python train.py --d_expert=128 --norm_eps=1e-06 --lr=0.00362 --beta1=0.95 --train_tokens=338600000
Below are experts of layer 6 (counted from 0) of a mixture-of-experts language model. Rows are named router (the router's row for the expert), gate (a neuron's input weights, with its number), up (a neuron's input weights, with its number) and show model dimensions 0-95. Each number is 128 + 24 x the weight over its row's rms, rounded and kept within 0 to 255. Numbers have three digits each.
After each expert's rows: a language model's description of what the expert responds to. This comes from a sample of Wikipedia text that the model never trained on.

# expert 8
router:125110124112095136187130125148124137107169143096124104135161119167145158121163099103171128062115101153156141141116096119134131133159195141165142102122093145091138120121129147139124184133141157137154102126145125166141114152148104111136131184126108090130106110140128139148118150101132128127
gate0:157128152107120116143089097124103110081155140085138163110141098116137097142160104069122142139117153149131149141116098140112142144145148139173161132141093135166102081164092143157147115114152124121147154131125170121120170095093119158117144146103129118093181132133108119146149114121119090137
up0:105122061144108115131172152127164175150088151161127125069145131164132135120123095159118124129134128152158163145111084129111105123127132111123114124108142121138125144148130124152131110098141136152127124114128137171128162109100098110129136117175166088123170101163176144130120138155179136148
Letters inside Scandinavian, Polish or other foreign names, like Bjø-r-n, Skælskø-r, Stanis-ł, plus word-initial c, Tr, Ch.

# expert 9
router:124109118103097136161127127147120134115177136104118098145168115157139151106167107108171133055123096140162138143123094121140133142155197129158135093124095158092143115116131134136132185134126148144159109147144125148128111147152110120128146187133118082144101116142149142153119152103138132129
gate0:170122104122144192112120133150126111136147117144119156124113089141106133166173145160110105188137153124145146150088118120144125143173114116140101161107091139150167171152104141127102141149119149149103129159159124115121096126113101142154135117107084111131086163140114148171166120112141140132
up0:098174156164096168155128132118087135161113134112116143107155124098114107133121141103121138126123121116146146152122097098162131143077157130160137115120155149146115153132138178142150092136135177116104093130110135112094145145096155076181112149148123146149141165168091140135107134137098154122
Capital initials of personal and place names, often in tables or sports results, like G of García, L of Lou, KA-Z.

# expert 5
router:104122081149109147155079115131109142133142144125149160129177099102171129115118111131080129155117104162158136176109134125178130137123144135123165122090107098147107124185143147145111099169123128130130108174125131133142115133113145115133181133128140153130136143144138135127126140107164054114
gate0:124138102144119166207105102120167119100118097134152126110131168132132132144103146154164159142114147149187123113137065145133128129132129076119135144136134107121098092147144093113112142186151149133120145151097141128097093086142144159106130104084116105111129119131143129120143133107135106139
up0:120153132133127114075136110118136104152096170159090078077119162128159122158121125100138091137132140143118072138131135103143149111089137130150086117159138135127149127132111120084114129121105159107130122094153131111106145135124112094106109111131135173103151079109153149129135190152131091140
Verb-ending pieces -ed, -ing, -s completing words, like w-ound-ed, splitt-ing, record-ed, play-ing, and function words of, to.

# expert 1
router:119117128103097143172123124151123135121173138095117096142160117156145152092165105112163124049119094138162145143110091128136133141157190135156140093126094155095140114109134138141130181143108149136149094146145114135126117142163106113126137185127121092144105115144145139143122154106146132130
gate13:139106111141127101143100122137076140150159105092163126092165103126147153121109150073098092119119125105122113147157165159143110119131140097137145129143119090076159139092127107160112155121096079128095099138141102148153110153122119128090134076110083135132157152100136138116121122103144111138
up13:135130139141137106122100152141148138125089141127105123097122142129113136138173123116136111166129143134119137125069109138130103137123080186110172118128101113124071189081122154133103123155126135104121107115126101114117167146160110123147171122098128172102133174121141089107119126090168147131
Word-starting pieces and short pronouns after a space, like back, K of McKenzie, York, her, their, us, th-.

# expert 3
router:115127104103124131100080079138112101076106166134147146096107124096154126135141124122120125138105123114128150131221114118121171140140099082146132136152138129107123113160187138144111118138153138138137105159152090120151123111136125119125132102177115103127092109142126120097077135122151114114
gate0:090160135130161144108143133158150147148128162136119115126115068127127153136133116117082098154112138060058159145165122129140128115165114124140128120140150136117096108131128146130155106149155117118171107114151090149144135110094117128143131121141141111116115109105111111056105144135148074124
up0:121135118121114157107138135104184164156144107124164124094092115104126131134110138105107094135115123139125141135133131142105126091117148123154125110141149124091072112187130128145097125107133137089137148156103122143104132091124149102172057089128106125170146115101093112112165151110157095144
Word pieces right after prefixes like con-, ex-, re-, inc-, such as inc-or-porate, recom-m-ended, part-icip-ant, Rel-ig-ion.

# expert 2
router:150095077106149174123141102134139134095131139116139088130122089146129146137123122103088118137125148123123072146117148161137105157165182118158151141133130135086132117110134125125108080192152138125126146124130119111136100122131108091063135122147087124162138118133161178132108132108140111147
gate13:131109120152148140127160133104109137121137140140122133128116188110180131148120177110119128105079168086156137158114153108115113154101190154156122128153091149125163134122126133160087142136082140095111130126118107145092126161134152138103109139144115140173155137137139150113132092180154129115
up13:182163067133116147136169126098100136106133120129109121106097127104109111131153169131133087140102128115109122162109145110090121129141124121129152099135061135094121152104075128084165116139145113155124100153184126133125121110143129100125107140156115130072147148124113120112100148104115154129
Newlines, == section heading markers, table pipes and list dashes, plus first letters of heading or list lines, like ==Background==, Personal.

# expert 10
router:124114133102094140172133123149121134114166142100124097135171110152138157087166105105172125060124103145159131139116109119136131139157190140162131092126097155093137121119133141138133183134123150139154105142145124152125107138172116118119134184139110082134103112144135148144112162103146134129
gate13:126141093135111119084130139145070056135143145112102105158137130141130133139155194108107142149139135155172123151152088111166143128127139152084111155148132112126120115156102122153142103126118115129127124141130127182099101125116154129156102098072133153125126143131134153101093156097158112132
up13:181081152146066148134094131077123135144151135173115108163184150148097161164119149129148153133156116115144147133155118145122163156090169107132117131097161140159128133080118130110103117124138116151136145115172159127079126136133141155104132144143142127129143136112116115108124158106120109143
Digits inside numbers and coordinates, Indic script bytes, and comma-ending pieces in places, like Carolin-a, One-, 5 of 54.4.

# expert 0
router:168125103109142140128109129145097067106125145110106108076167134126148166170103131151104180137093152135109126115127120183142175145115093117121130101103111133116067133153122161134107119153102126148123123131134135125102083162115123101102163148130092123141124099133125120090113120108130097153
gate0:181141120100121108134083146145104095135095165134139120126091129109125132173119131120095128168122133146149152127110130168152146149114155130126128106145171113144137116168082149125118174092127139113171126161152114126148132102136105107139157165147078172125136123152111154149170157140108156165
up0:123127155117131121126167123135141118141126118117135118129128119138157108139124107121116164136127137096168111152117162156119119116175110045104144149118108122111136134104173111135115177119147125066144132072112123113132130063120132112107175124174139151085106125165111122110132137137128176115
Inner word pieces forming Latinate suffixes and stems, like admin-ist-ration, regim-ent, juris-d-iction, cent-ral, concept-ual.

# expert 7
router:110106130106093140177132124148128131110173131105124102132163117158147154103161103113172130059120095143153143138123104124135134140153204137156132090125100160095135117112133138141127180135137153138155105144140125145128109143162098110121139183134117081137100105146137142146118154101142129126
gate0:158128096138092117118158134150114129154170119142114103127136135175171116118166094131120118134148175119123139169092133154145123131096141139125135139104113167090097142131076122150143114123147108118112139111180109114129119116071133126119172157132160164114119114145101093135072122078132149122
up0:081131126075105132121131159131082184144122138146137114089159117145165121134130107155078120085143146107108139123171145129136140112061160091113150137141162129139143144116102148144156124158141136078176093131127157136145100138107121106112144103118146110124149139112137106145151129113126103091
Frequent words a, the, in, and, to, and year prefixes like 192, 201, plus commas before author citation years.